{
  "num_hidden_layers": 10,
  "n_experts": 40,
  "experts_per_token": 2,
  "d_expert": 80,
  "routed_scale": 1.5,
  "balance_bias": true,
  "lr_router": 0.00129,
  "vocab_size": 6672,
  "norm_eps": 1e-05,
  "tie_word_embeddings": false,
  "optimizer": "muon_variant",
  "learning_rate": 0.0082,
  "batch_tokens": 32768,
  "max_seq_len": 384,
  "train_tokens": 243600000
}
Below are experts of layer 6 (counted from 0) of a mixture-of-experts language model. Rows are named router (the router's row for the expert), down (a neuron's output weights, with its number) and show model dimensions 256-383. Each number is 50 + 15 x the weight over its row's rms, rounded and kept within 0 to 99.
Before each expert's rows: "raises" lists some tokens whose logits its average output raises strongly, later layers aside. This comes from a sample of Wikipedia text that the model never trained on.

# expert 31
raises: ",", ".", ".\n\n", " and", " (", ";"
router:40 81 55 42 37 70 74 50 61 56 56 64 39 62 47 34 39 58 76 51 59 58 71 49 31 47 45 70 34 91 65 50 48 45 43 25 69 49 51 67 81 64 71 34 30 60 65 50 53 26 24 65 35 65 64 55 52 84 49 59 48 56 66 60 61 29 50 33 31 65 68 45 51 37 09 50 58 59 60 60 41 25 31 54 24 71 55 40 69 52 49 52 61 52 49 76 77 50 36 62 26 52 46 60 23 44 67 33 48 69 54 64 84 38 27 62 43 31 49 76 56 29 28 50 50 17 34 63
down0:45 69 39 57 61 64 54 66 45 70 63 57 41 51 65 64 49 39 62 65 45 69 40 34 35 57 44 51 85 34 40 49 46 53 48 48 53 52 57 39 47 53 21 50 46 25 55 52 47 40 73 34 42 39 41 57 58 36 49 64 47 89 66 70 94 50 42 66 39 42 28 56 54 27 58 74 19 70 40 37 51 39 51 53 50 24 35 43 57 57 64 52 36 53 56 50 63 54 41 60 54 40 58 64 75 41 54 10 51 36 45 61 55 68 71 57 51 66 26 74 51 25 39 57 80 46 42 29
down1:82 53 47 65 54 47 40 57 37 48 58 55 44 62 58 67 55 42 80 58 40 64 51 60 62 30 46 56 42 42 67 38 74 54 59 52 57 59 26 75 70 62 47 38 52 57 40 52 59 18 49 43 46 27 54 69 44 54 39 55 34 42 68 48 51 25 60 55 46 82 48 44 32 41 35 20 56 51 48 55 48 71 47 42 75 45 56 51 61 18 72 31 28 45 30 42 31 33 61 77 55 53 71 47 46 45 48 52 78 55 59 46 59 54 25 36 54 62 56 54 64 59 49 45 54 49 52 69
down2:54 44 88 51 40 46 40 89 44 74 64 39 14 39 53 52 58 52 43 89 51 30 38 26 59 68 56 35 23 75 42 51 79 59 60 35 49 35 15 55 47 50 53 69 44 51 37 67 34 58 58 71 39 73 24 26 25 52 37 45 43 47 68 34 53 45 60 17 61 48 75 53 50 53 76 68 24 29 46 69 72 54 27 67 38 46 54 31 30 57 60 41 38 61 37 59 40 57 49 48 64 34 49 73 54 57 50 32 33 72 55 41 59 29 43 55 55 67 28 42 57 67 72 59 40 93 36 60
down3:27 37 33 61 47 63 40 45 63 30 49 34 68 43 46 50 49 30 55 27 74 77 72 34 51 65 47 57 38 46 56 43 48 50 53 50 65 45 38 60 28 64 35 36 60 35 54 73 57 68 24 54 41 70 40 57 75 55 59 62 45 64 50 44 24 51 45 42 60 39 54 47 70 41 37 41 69 61 30 81 84 24 19 78 66 86 50 78 65 40 43 23 76 67 45 79 28 56 43 52 59 52 49 44 27 26 70 54 55 57 43 46 59 36 54 73 62 26 46 45 34 79 58 52 60 54 62 37
down4:39 46 74 23 27 66 73 43 65 89 55 30 61 38 20 58 70 48 84 45 66 53 60 57 49 42 56 39 65 34 25 57 74 58 55 39 83 50 51 34 30 59 56 74 48 62 51 74 58 41 11 47 38 43 48 52 36 49 63 72 22 51 58 38 39 40 67 59 48 54 73 41 30 54 47 67 50 48 64 87 74 42 64 56 55 47 56 28 52 41 48 74 43 53 47 48 38 25 56 46 51 64 59 36 47 63 32 55 27 19 63 70 85 62 71 55 59 67 26 53 36 80 56 37 45 48 53 31
down5:49 59 79 37 67 64 87 40 39 46 56 53 55 65 55 64 20 72 24 35 45 53 44 45 23 27 52 58 40 81 74 51 68 55 60 73 38 41 45 28 69 66 90 56 60 43 79 38 46 82 60 88 36 60 59 49 38 46 43 69 42 50 72 23 52 54 51 51 89 43 79 43 49 37 31 57 28 56 88 37 48 34 56 59 60 43 50 56 53 50 41 62 51 36 37 66 51 67 37 39 17 46 54 32 23 84 46 17 36 51 24 35 70 65 34 56 47 64 53 81 37 24 62 74 70 74 46 40
down6:45 45 64 55 59 40 34 51 61 64 50 41 43 26 41 51 38 63 51 39 41 38 82 40 31 60 35 49 45 66 61 35 39 38 68 53 36 44 43 65 57 31 33 18 43 61 56 70 54 49 60 60 33 63 64 71 56 35 59 30 74 51 80 53 43 59 71 50 29 43 64 50 35 45 43 68 37 64 56 32 75 65 67 47 64 37 00 63 47 57 65 60 52 46 36 10 30 47 72 54 62 46 38 34 46 55 68 66 40 38 54 28 49 65 47 23 49 49 78 45 84 43 55 55 58 78 59 21
down7:41 73 32 71 55 43 51 17 53 77 45 72 59 40 43 56 34 55 59 57 36 63 53 39 50 63 24 34 51 54 38 33 72 59 40 59 38 64 42 30 41 45 48 50 52 32 28 42 21 66 65 43 47 59 48 53 41 47 94 51 26 58 57 60 53 53 64 49 58 56 35 47 42 56 68 54 41 53 52 43 44 16 56 52 49 59 66 73 43 46 78 61 36 44 55 69 63 55 42 60 35 44 58 67 51 60 62 26 15 54 61 45 35 60 45 35 58 48 51 92 38 28 25 55 29 71 36 46
down8:88 39 72 55 51 48 55 74 34 52 43 62 70 36 40 78 25 66 74 75 50 61 44 39 59 60 39 53 77 28 39 76 73 54 43 50 61 38 46 67 65 59 45 53 39 28 54 57 81 61 21 32 29 50 36 19 70 94 71 43 66 33 43 24 55 62 62 59 63 72 54 28 59 30 57 36 21 63 67 45 48 28 63 52 44 55 63 60 50 20 24 55 56 53 59 73 62 43 24 30 57 62 31 72 55 57 53 52 46 50 69 64 45 60 53 62 55 64 65 52 73 17 51 52 34 64 35 34
down9:37 42 20 64 62 62 60 33 36 48 49 39 44 66 69 51 33 38 43 55 67 58 43 67 57 26 50 51 56 36 54 58 47 46 54 76 36 58 45 45 54 61 41 46 90 74 29 43 85 51 64 49 27 33 47 57 52 65 51 58 49 35 75 65 45 44 32 58 59 61 26 40 51 51 83 50 71 33 49 51 26 49 50 62 48 39 41 40 52 60 28 59 38 33 55 30 52 41 18 34 72 35 34 68 58 22 40 64 53 55 38 32 41 54 44 04 20 67 61 19 65 23 43 51 51 84 69 60
down10:59 35 55 28 63 64 22 70 42 60 26 64 40 52 66 57 39 61 51 35 37 60 65 82 61 40 52 39 18 71 51 41 41 11 37 54 23 64 66 56 66 55 38 42 46 46 61 70 99 77 35 54 34 63 60 59 49 53 34 70 48 62 41 67 40 58 35 32 44 44 35 31 43 65 68 84 36 53 58 63 51 34 75 73 34 59 52 44 60 53 61 66 19 43 25 71 55 73 33 58 62 68 41 44 51 36 59 53 42 55 49 57 50 60 31 52 40 54 87 47 63 29 31 37 88 48 41 47
down11:48 59 41 75 67 25 40 14 29 45 48 58 36 61 43 45 34 64 54 53 47 32 45 44 81 63 42 48 51 51 60 56 58 74 40 47 51 68 29 62 73 55 61 47 44 44 27 76 49 43 43 40 43 59 47 43 67 41 69 44 53 52 68 36 31 76 41 47 54 21 55 43 61 51 55 43 64 59 59 49 68 17 38 52 49 68 38 27 84 53 50 46 33 38 49 52 58 59 37 30 33 62 57 20 56 38 60 61 54 61 29 53 52 44 21 70 66 77 78 42 35 59 61 52 63 34 62 62
down12:46 59 53 46 72 52 57 69 65 62 69 61 56 29 28 64 38 46 53 45 32 56 42 34 68 46 60 33 68 64 56 40 59 64 56 33 54 78 78 45 40 53 55 53 59 34 62 87 35 48 58 61 50 43 84 53 49 64 46 62 46 34 29 51 48 46 53 43 39 60 51 43 45 24 69 50 29 61 28 38 30 40 55 30 72 69 55 56 26 43 17 16 51 51 26 29 55 58 21 46 27 34 27 76 52 59 78 34 45 47 57 74 52 46 48 38 33 61 18 43 69 53 72 28 60 23 31 52
down13:56 29 35 37 52 53 64 37 53 43 41 74 36 51 57 51 57 49 66 44 38 49 51 56 83 61 73 61 51 57 57 67 35 38 52 61 41 41 13 50 65 60 43 40 71 42 59 41 70 50 39 28 41 57 63 67 54 58 54 65 81 44 48 19 43 19 63 78 46 55 80 40 58 39 52 40 34 64 47 41 63 34 55 65 42 35 48 56 48 55 28 28 54 55 61 66 66 84 43 51 95 49 33 52 69 68 49 48 64 24 21 55 54 40 57 65 39 56 34 45 21 69 72 42 39 66 41 75
down14:22 60 73 50 57 20 67 43 33 55 22 56 48 56 50 51 49 61 53 33 34 39 55 72 94 63 28 69 41 52 26 39 40 51 41 46 55 90 66 49 68 30 70 34 39 33 52 60 89 48 53 27 60 36 70 39 34 49 70 53 55 48 26 42 45 55 80 62 81 32 42 40 57 42 54 49 52 46 54 76 54 49 49 55 60 56 84 43 62 67 31 44 59 47 52 27 40 66 45 65 43 58 66 39 41 55 14 34 38 70 35 45 29 58 71 66 60 68 43 31 50 65 62 26 65 68 71 35
down15:44 27 39 63 90 67 56 41 45 45 38 56 57 29 69 18 44 58 71 58 45 65 46 59 75 63 64 37 58 27 74 45 47 66 38 43 39 50 29 43 49 47 38 32 16 63 36 50 40 09 60 43 63 42 43 19 48 76 60 52 48 80 37 71 53 33 55 21 52 43 49 44 58 77 21 64 18 56 46 66 65 50 59 63 38 38 16 70 59 50 50 57 60 51 43 54 07 27 57 46 43 78 32 12 56 66 54 40 54 54 33 65 30 53 71 31 51 39 48 52 33 59 21 45 53 40 29 48
down16:49 57 57 43 46 32 52 31 63 66 44 53 68 41 46 39 54 48 66 55 41 36 43 28 57 50 64 69 26 60 62 58 48 32 52 65 37 67 58 55 70 23 27 34 37 64 28 61 31 37 51 48 69 65 25 41 57 63 45 58 27 37 51 53 39 47 47 56 40 64 49 49 53 49 59 50 51 57 92 52 33 58 38 71 41 69 74 44 41 32 42 55 27 44 45 50 59 74 67 47 33 44 53 64 47 34 47 30 43 53 44 48 21 31 53 48 51 24 35 63 57 56 08 59 59 22 40 21

# expert 38
raises: " |", " |\n", " W", " |\n\n", "un", "at"
router:33 47 69 40 51 40 91 60 48 47 48 56 52 46 33 54 44 63 34 48 79 62 33 33 68 40 62 34 51 94 48 30 50 46 57 33 59 52 29 41 56 43 46 32 31 46 53 45 61 54 59 35 30 51 60 43 71 55 75 49 48 47 61 53 64 22 39 59 53 60 71 27 35 49 36 43 60 25 28 54 43 51 33 55 62 79 34 70 50 71 62 06 50 79 50 48 76 38 45 81 43 61 46 62 15 52 75 28 66 75 56 51 48 23 42 24 51 33 58 32 26 47 30 41 36 54 38 30
down0:52 73 31 39 51 49 54 61 47 59 32 42 58 69 35 37 35 47 46 55 44 61 54 27 35 57 51 45 51 52 68 38 33 36 55 58 58 56 55 61 63 56 33 32 66 40 52 65 42 37 42 49 48 52 69 65 45 28 50 39 39 76 52 31 50 72 60 57 42 32 45 63 53 53 67 24 31 52 38 52 86 46 31 48 30 69 53 56 33 58 76 52 42 49 26 35 27 70 38 56 43 55 40 60 50 60 31 55 62 74 63 51 45 27 82 72 25 49 68 37 55 78 58 29 59 46 61 40
down1:79 71 37 43 58 60 47 46 62 49 53 78 43 63 55 45 36 34 32 38 55 29 74 64 41 53 47 38 35 86 47 47 42 42 56 29 38 45 67 60 48 44 56 59 53 48 56 64 27 34 61 50 63 63 60 22 66 42 73 42 38 54 54 33 51 56 53 41 64 63 58 49 41 50 71 17 28 37 50 55 22 49 26 65 49 48 45 75 79 79 59 34 68 65 47 29 47 68 44 52 33 44 76 51 53 55 33 26 67 18 39 51 82 51 60 46 73 59 50 52 64 60 26 62 24 53 46 69
down2:61 40 55 38 70 70 37 49 23 52 36 41 44 80 59 70 35 82 63 70 70 56 34 32 49 72 25 44 53 54 71 45 58 48 45 55 32 34 34 43 53 55 67 47 63 57 56 28 35 62 42 44 44 38 51 46 29 38 32 26 12 46 23 67 67 52 38 56 68 58 42 47 45 41 80 46 49 40 50 40 47 39 26 75 54 63 38 58 23 63 42 54 35 56 54 66 79 42 76 16 36 55 69 44 32 52 59 23 42 23 79 39 32 60 60 40 62 55 41 77 31 50 58 42 25 14 36 42
down3:69 52 34 18 45 61 35 35 31 55 68 51 72 44 33 54 37 48 50 37 19 83 58 43 58 41 42 61 19 58 38 72 56 25 37 48 57 37 44 37 40 52 53 50 54 53 64 44 74 51 73 38 68 39 55 25 73 47 55 47 59 30 59 56 46 47 51 57 54 62 48 65 42 61 45 60 50 68 77 49 65 58 61 73 60 63 79 37 27 66 60 48 26 74 58 45 57 59 37 49 20 61 36 38 35 18 55 50 38 24 36 60 65 52 42 58 43 48 51 25 28 65 41 44 46 60 47 46
down4:14 60 82 33 34 46 33 30 46 23 24 50 52 70 59 58 57 46 47 50 54 45 45 43 37 51 51 43 16 37 96 59 78 36 28 59 80 27 58 64 74 71 62 66 51 43 42 50 47 30 59 54 48 48 38 33 60 50 31 51 66 97 46 45 49 51 46 39 55 65 59 72 52 80 37 41 67 62 49 40 56 70 44 44 49 34 43 49 38 42 57 61 44 48 51 66 23 58 47 77 59 36 53 79 76 78 54 51 63 57 61 90 20 39 57 47 75 35 59 48 40 45 59 66 20 27 35 35
down5:80 50 66 56 73 60 47 63 48 53 29 55 50 43 75 65 59 31 56 58 47 46 49 54 47 57 24 42 75 49 49 61 53 41 51 46 43 69 37 39 45 35 50 57 58 67 31 41 59 27 53 41 41 75 58 36 26 67 43 45 43 75 56 33 55 59 40 42 52 47 38 43 72 48 41 47 54 49 59 31 48 39 62 60 42 50 70 34 64 56 39 65 63 57 46 66 41 41 66 56 39 84 26 42 47 22 57 59 26 35 48 59 52 38 79 25 54 54 51 40 63 30 55 46 24 49 38 34
down6:64 28 33 45 57 43 45 52 55 60 53 42 53 34 63 46 81 51 45 36 40 59 86 60 50 45 54 41 41 41 52 37 58 66 50 69 40 59 58 31 54 67 56 46 39 49 41 34 41 47 62 31 62 45 53 59 39 21 38 46 36 52 76 52 41 38 51 23 36 56 77 89 55 70 37 45 45 47 58 74 52 30 63 54 43 40 44 23 35 33 53 44 43 61 73 47 55 61 46 53 56 52 49 28 74 79 63 65 51 10 49 39 82 57 52 62 76 54 60 64 65 59 20 44 40 42 84 35
down7:50 22 41 52 54 13 73 27 50 64 54 67 41 28 71 54 46 40 47 47 51 33 38 59 85 55 28 47 40 47 73 49 49 23 53 63 66 48 22 49 50 58 46 31 42 49 25 76 42 45 43 61 46 49 69 61 56 50 53 83 23 55 62 59 33 39 36 73 33 33 70 53 55 48 36 37 40 43 58 09 00 27 49 50 57 40 16 27 48 60 55 54 53 42 31 38 71 58 64 61 51 48 53 32 62 33 80 80 50 55 68 53 46 36 47 74 92 54 68 45 53 50 65 59 55 77 46 66
down8:48 58 75 37 43 41 62 56 41 34 28 75 56 59 17 55 86 54 47 66 60 35 72 30 58 62 22 63 88 76 36 33 27 50 62 37 10 49 67 42 59 12 54 52 49 66 55 80 77 36 51 46 59 51 37 43 40 64 64 40 68 68 56 25 43 37 49 35 33 64 18 44 39 90 39 46 53 62 67 82 68 24 38 53 47 56 38 67 55 12 72 21 53 50 57 53 49 60 61 42 55 69 76 54 50 71 24 61 75 86 54 44 63 40 54 49 45 43 57 61 42 36 34 50 75 49 63 61
down9:88 58 37 68 54 71 64 38 57 34 31 67 59 38 26 34 45 56 57 62 44 36 69 35 68 55 46 29 44 56 55 67 39 52 28 74 64 38 68 49 24 61 62 35 61 26 51 55 36 56 39 62 50 36 21 46 81 78 42 61 56 78 50 37 45 78 39 48 43 11 46 57 46 60 49 26 53 59 24 47 47 46 46 23 24 34 33 55 66 55 41 37 79 71 36 59 71 61 36 60 43 40 47 65 51 40 67 50 51 72 56 31 49 19 24 35 76 51 83 49 61 40 40 48 39 46 53 55
down10:33 44 64 43 54 36 46 53 47 13 45 69 71 35 40 38 32 52 43 59 62 55 54 28 46 74 43 50 61 60 31 70 37 45 22 62 60 27 46 60 56 39 40 45 24 64 50 32 59 47 83 72 49 51 35 56 52 54 39 42 50 32 69 56 64 51 52 66 55 56 67 49 42 58 52 57 40 31 55 54 56 54 91 58 42 40 44 76 58 15 52 35 29 56 54 42 41 47 41 54 60 36 42 38 44 72 79 36 48 58 20 29 65 18 45 54 66 37 38 59 51 42 35 52 66 56 46 42
down11:49 77 81 66 37 53 41 75 84 22 25 55 33 53 49 18 61 45 45 49 40 28 34 50 46 37 44 70 47 44 66 26 48 51 88 60 54 48 54 62 56 55 51 63 44 22 54 65 27 48 51 41 71 40 45 53 52 55 28 42 46 46 57 52 55 33 51 67 52 48 61 68 96 55 52 51 54 36 58 66 67 39 41 33 16 47 32 50 44 31 58 23 62 37 42 23 49 39 62 60 49 51 71 57 43 32 59 28 63 60 72 40 46 19 57 31 62 45 38 62 71 46 30 54 46 59 66 37
down12:61 63 45 30 64 68 40 51 55 48 33 54 36 50 37 53 31 47 58 71 64 51 65 64 32 54 53 46 68 40 56 33 71 78 37 29 53 47 59 44 58 33 39 21 30 53 58 64 54 09 64 40 47 43 37 81 62 58 55 41 46 68 69 65 47 38 46 45 20 60 50 91 32 49 57 41 39 87 49 39 42 44 70 54 08 34 53 73 35 37 33 15 41 49 35 79 48 33 63 45 39 69 32 46 35 50 62 61 50 46 34 53 46 37 37 43 65 10 60 52 73 69 40 42 56 27 49 25
down13:61 66 64 55 43 36 56 59 26 37 39 41 14 51 59 37 55 42 77 59 64 68 67 27 72 13 72 22 70 57 50 70 14 80 19 59 53 60 39 41 64 69 64 38 17 34 52 48 65 52 51 46 42 72 49 42 17 53 48 52 62 50 51 42 58 38 66 47 57 63 40 28 49 52 56 28 24 64 35 62 58 52 39 55 35 49 62 60 85 48 53 60 55 53 62 21 50 34 39 44 54 45 58 51 64 19 39 50 41 50 61 59 18 26 38 24 56 54 47 73 35 43 58 57 54 56 40 62
down14:77 64 48 31 42 53 43 63 21 81 44 56 58 70 39 36 40 39 52 64 43 33 60 66 44 77 45 46 58 41 50 44 25 60 76 36 61 52 52 35 78 50 31 56 29 33 39 56 48 50 35 48 56 42 50 57 84 37 42 58 66 39 57 44 44 32 50 47 42 27 83 47 42 57 84 36 58 61 46 59 70 57 25 18 65 72 48 49 54 67 68 34 66 43 04 33 41 49 69 65 24 52 74 59 27 29 60 61 66 39 49 63 50 50 49 51 59 39 40 45 33 45 41 30 43 61 38 54
down15:78 53 58 74 49 51 73 41 40 62 43 60 48 56 38 22 54 36 70 83 47 24 61 49 43 74 33 31 26 49 67 77 53 72 45 46 34 49 51 32 43 49 26 69 39 54 57 39 32 72 48 50 54 56 52 58 54 33 39 38 77 43 59 42 43 49 73 42 42 55 17 56 48 44 63 58 51 49 52 53 36 41 38 46 70 49 75 48 49 42 62 63 59 59 50 69 40 20 26 50 68 47 41 56 43 65 46 49 61 62 21 66 41 31 77 29 05 47 45 59 34 65 22 57 60 86 16 58
down16:44 67 28 72 34 54 55 57 29 81 72 55 64 74 30 31 41 62 52 71 43 50 50 39 56 48 48 39 50 46 73 40 35 39 82 65 71 47 57 68 61 54 52 36 70 42 46 70 50 50 59 55 42 56 18 47 60 38 40 55 38 41 56 68 21 58 48 40 59 52 49 44 44 51 37 54 77 46 53 52 40 54 57 39 51 12 34 35 70 71 38 27 40 73 30 17 65 50 39 86 44 32 50 44 48 65 67 48 43 39 57 26 60 26 72 86 45 54 27 69 24 41 24 42 91 90 54 27

# expert 12
raises: " the", " a", " S", " their", " L", " N"
router:46 32 64 48 55 31 64 52 50 35 37 64 35 56 58 70 39 29 45 64 59 63 19 70 40 55 47 37 36 13 61 56 60 44 23 44 52 56 63 39 21 39 42 68 67 55 65 45 30 28 46 59 59 49 57 40 35 54 42 49 68 32 78 21 60 65 44 22 46 42 42 32 81 26 37 42 52 57 62 54 51 54 94 24 51 78 40 56 63 37 64 91 54 47 53 69 28 52 57 51 54 36 32 40 48 54 37 38 51 45 31 53 63 58 48 34 41 61 69 16 55 48 35 37 39 37 60 54
down0:61 57 65 32 77 56 56 54 49 37 46 66 55 52 50 29 59 39 42 57 70 57 89 39 74 66 47 56 34 35 37 47 42 41 42 47 22 15 51 60 63 71 40 31 72 41 54 52 27 37 45 38 38 46 24 39 39 52 37 49 69 27 56 58 69 62 40 29 32 70 62 43 54 59 46 83 18 41 49 53 47 66 44 73 48 52 67 39 36 34 67 46 70 41 40 73 57 34 47 67 58 51 57 55 18 60 55 47 64 62 57 40 47 62 41 26 54 50 32 23 22 55 55 71 55 55 49 35
down1:37 45 65 43 27 65 48 41 26 72 69 57 53 44 40 42 62 65 40 51 51 31 50 46 60 50 44 78 33 16 45 39 39 38 62 64 42 38 61 60 43 33 40 31 57 46 64 77 15 51 56 66 68 29 44 57 62 54 59 77 51 27 41 45 52 79 75 43 53 29 70 57 36 34 50 27 36 44 42 40 24 49 50 48 58 48 42 58 60 52 52 57 54 65 49 24 58 46 66 48 58 36 44 71 65 49 62 53 54 70 44 49 38 32 59 38 39 23 68 59 45 47 24 47 00 42 40 49
down2:54 45 33 41 46 45 72 78 44 65 38 62 59 33 38 74 57 25 69 48 51 37 30 23 50 31 56 56 33 53 69 60 52 33 51 41 45 69 33 54 53 61 54 28 62 73 46 24 42 44 76 52 34 61 30 31 67 22 16 34 53 38 47 49 45 55 66 52 41 62 64 49 75 60 52 46 73 51 23 35 74 56 31 56 64 50 76 42 60 66 34 65 75 51 43 50 60 58 80 75 65 65 54 71 60 42 49 48 49 44 25 40 61 64 61 62 39 59 51 35 29 60 21 53 38 56 53 73
down3:54 38 53 57 34 83 54 50 58 57 64 49 41 35 22 49 54 50 37 77 55 67 25 62 61 50 66 59 61 49 54 60 60 68 16 29 53 51 41 47 48 57 51 54 56 70 52 68 52 32 45 32 46 17 47 67 58 66 64 52 58 27 76 44 71 48 34 57 42 43 46 63 31 30 57 40 54 64 51 56 37 32 67 27 45 67 39 45 43 47 54 62 64 62 51 35 73 79 37 70 31 69 54 36 60 52 60 43 54 43 32 62 51 56 25 51 54 70 34 58 45 45 41 36 63 46 59 64
down4:55 34 54 61 33 54 42 46 53 47 54 48 54 51 38 36 56 44 75 61 50 36 37 51 66 71 66 57 60 58 80 57 61 60 52 50 46 68 69 42 44 48 60 59 37 59 57 43 60 40 66 63 44 57 31 51 55 31 44 52 25 59 70 35 81 59 59 30 29 45 50 64 17 25 31 68 51 32 44 60 36 45 53 30 50 32 27 49 49 58 66 40 69 37 22 50 57 27 36 52 49 48 53 52 67 32 76 33 29 59 99 78 44 16 25 74 59 56 53 60 63 48 44 47 49 30 45 55
down5:54 32 09 01 43 50 53 42 49 50 51 64 44 51 40 38 30 46 71 51 61 71 77 51 48 45 61 32 38 53 44 50 62 62 72 47 61 32 40 34 63 64 40 32 23 41 75 61 64 59 33 60 65 75 57 43 35 36 64 31 62 67 55 49 43 45 60 44 26 61 59 29 39 67 39 18 42 34 28 48 57 65 39 41 52 47 47 44 31 48 50 61 54 65 92 71 23 41 54 53 15 57 30 20 46 49 33 52 28 56 65 52 45 28 48 44 28 54 67 30 37 47 60 45 58 52 59 75
down6:51 41 44 53 02 46 23 44 70 29 59 61 36 63 56 47 76 44 61 31 40 30 61 50 45 67 61 44 64 35 54 29 57 32 31 26 30 19 52 50 53 60 66 56 32 59 52 76 65 55 47 53 57 41 60 57 41 62 44 38 66 39 48 36 77 39 50 55 60 44 54 44 52 38 51 66 13 17 44 50 84 57 78 44 41 52 51 51 55 41 35 52 42 81 46 39 46 48 42 44 85 17 50 78 31 59 49 43 43 34 35 47 40 41 31 42 46 45 46 55 28 61 47 64 45 39 34 40
down7:51 36 55 52 61 61 57 66 58 39 59 65 46 32 48 53 53 38 54 82 44 56 60 31 44 61 42 52 42 27 50 36 66 35 60 64 67 52 28 74 84 46 66 34 66 69 58 11 32 33 60 61 56 40 56 50 62 44 36 72 27 51 68 63 48 57 38 65 76 59 69 47 53 69 60 39 46 34 30 43 69 21 26 65 29 56 48 46 67 55 71 52 45 37 25 40 09 54 52 46 40 17 54 20 22 32 46 46 69 49 28 62 31 55 73 37 45 57 52 48 36 61 40 62 33 59 50 48
down8:44 48 24 47 77 29 39 36 44 39 41 42 52 28 47 49 54 71 61 38 50 60 44 64 28 35 77 39 38 59 43 48 44 43 17 72 32 41 50 55 20 50 62 40 39 61 65 59 06 68 69 07 96 59 33 44 49 45 58 42 45 42 36 42 46 56 30 79 59 65 65 51 44 38 40 54 60 51 59 58 81 59 37 39 21 47 18 36 54 28 61 49 52 74 33 55 24 63 68 27 56 52 37 85 55 42 69 58 37 56 42 59 34 45 34 53 65 78 49 76 51 61 50 21 17 91 42 70
down9:62 47 66 71 20 50 61 49 39 55 38 60 46 44 56 30 43 61 41 54 37 73 42 23 36 32 07 36 72 46 54 80 37 63 39 09 76 51 56 60 59 56 63 38 44 55 53 50 40 51 99 49 15 59 64 47 58 67 44 28 81 47 45 43 53 62 56 41 78 32 65 58 69 64 38 39 53 49 61 44 29 44 48 55 53 65 52 45 41 52 59 55 36 56 57 41 62 50 30 55 71 52 39 55 55 41 67 72 46 50 70 48 39 45 78 65 55 68 40 19 73 50 47 45 44 36 22 68
down10:51 66 39 40 58 64 25 52 63 68 57 26 28 47 23 27 73 33 90 42 61 49 45 41 33 50 59 61 45 57 47 55 49 53 79 62 48 34 63 44 69 30 44 09 46 28 40 49 64 15 61 48 44 37 44 45 26 33 59 59 33 64 69 49 57 51 45 63 75 38 43 52 59 41 57 43 43 59 32 49 50 44 47 58 50 49 29 67 73 79 50 34 53 70 45 59 51 29 43 44 53 50 66 37 30 35 61 55 59 49 70 57 48 42 50 34 79 44 36 86 80 36 38 53 50 65 38 26
down11:55 59 35 60 10 73 43 36 50 32 58 56 68 89 25 29 77 78 75 49 31 27 28 51 48 55 77 58 31 75 40 69 36 74 43 33 47 69 45 37 51 40 55 47 78 50 66 70 26 55 58 48 41 60 65 55 45 60 62 56 41 52 83 64 33 12 55 65 33 43 57 64 36 87 66 43 24 72 47 29 26 47 56 43 57 41 51 49 38 08 73 62 47 29 28 55 43 42 38 43 72 58 74 74 48 33 59 46 26 74 49 80 43 72 34 49 52 59 66 31 42 39 76 55 43 71 27 42
down12:54 51 24 47 41 38 62 40 85 48 89 62 45 54 63 41 44 29 70 55 51 54 43 57 27 61 78 33 54 65 41 81 54 68 64 52 64 47 48 22 26 62 31 70 68 54 44 58 52 59 63 81 57 39 62 59 58 48 43 60 38 50 41 48 24 91 62 36 43 23 68 54 55 17 56 17 48 57 27 58 48 44 45 53 44 53 77 62 68 59 39 64 35 28 40 40 56 44 54 51 46 42 59 57 52 62 72 41 30 41 65 33 47 30 62 56 28 41 46 69 52 76 63 44 61 68 42 24
down13:32 41 50 18 59 31 27 35 59 50 52 85 46 38 36 24 18 68 37 67 62 57 48 58 41 47 41 59 55 58 49 26 72 35 30 70 40 55 55 45 56 17 69 76 51 36 49 44 67 56 78 32 64 68 59 25 57 35 29 44 54 39 36 57 50 61 59 53 29 79 55 37 42 37 71 40 33 49 34 18 48 67 20 39 26 54 10 32 27 38 63 62 56 23 62 66 46 34 48 68 36 42 54 77 50 39 45 63 54 44 56 44 48 59 70 28 54 58 43 33 54 68 44 20 61 51 44 57
down14:48 51 24 60 42 43 33 68 33 40 63 55 44 74 46 43 66 35 52 35 50 44 49 40 37 55 63 60 52 53 28 17 44 49 68 49 39 37 48 43 57 29 60 56 32 29 39 57 51 48 74 62 25 30 76 50 54 28 53 51 54 48 51 81 47 60 60 42 49 43 62 50 58 42 52 55 40 65 56 27 51 77 54 32 40 41 55 43 38 73 40 48 14 36 15 59 71 53 63 43 28 22 63 46 56 35 44 45 63 56 52 56 29 47 51 55 46 69 41 34 46 61 37 13 49 45 73 61
down15:45 45 51 63 44 31 60 71 45 42 51 84 51 76 19 70 26 48 61 67 43 59 58 57 65 50 46 87 35 50 59 52 83 49 59 52 53 56 58 36 44 45 64 52 63 61 50 60 02 39 66 60 49 68 47 59 67 52 55 50 31 40 74 44 59 80 39 61 43 52 91 56 57 31 48 48 66 55 46 59 54 41 49 34 48 40 00 45 54 46 81 74 43 28 37 54 54 58 33 72 73 57 37 66 80 48 38 38 78 31 36 63 54 59 46 39 55 63 59 37 57 67 60 62 27 42 59 58
down16:64 56 56 41 57 44 58 62 79 63 58 44 27 21 52 72 63 61 17 63 62 30 53 53 32 57 36 34 57 50 58 32 66 40 56 42 58 62 47 71 60 16 44 69 12 25 53 56 69 45 45 50 51 64 59 50 46 46 21 40 54 75 43 54 35 51 61 55 56 25 38 29 34 32 59 45 55 43 55 45 48 62 55 28 66 68 61 19 74 38 32 47 36 53 72 63 42 45 49 38 42 56 36 59 64 72 64 88 21 37 65 70 74 59 41 39 54 19 35 49 36 55 47 70 46 65 52 50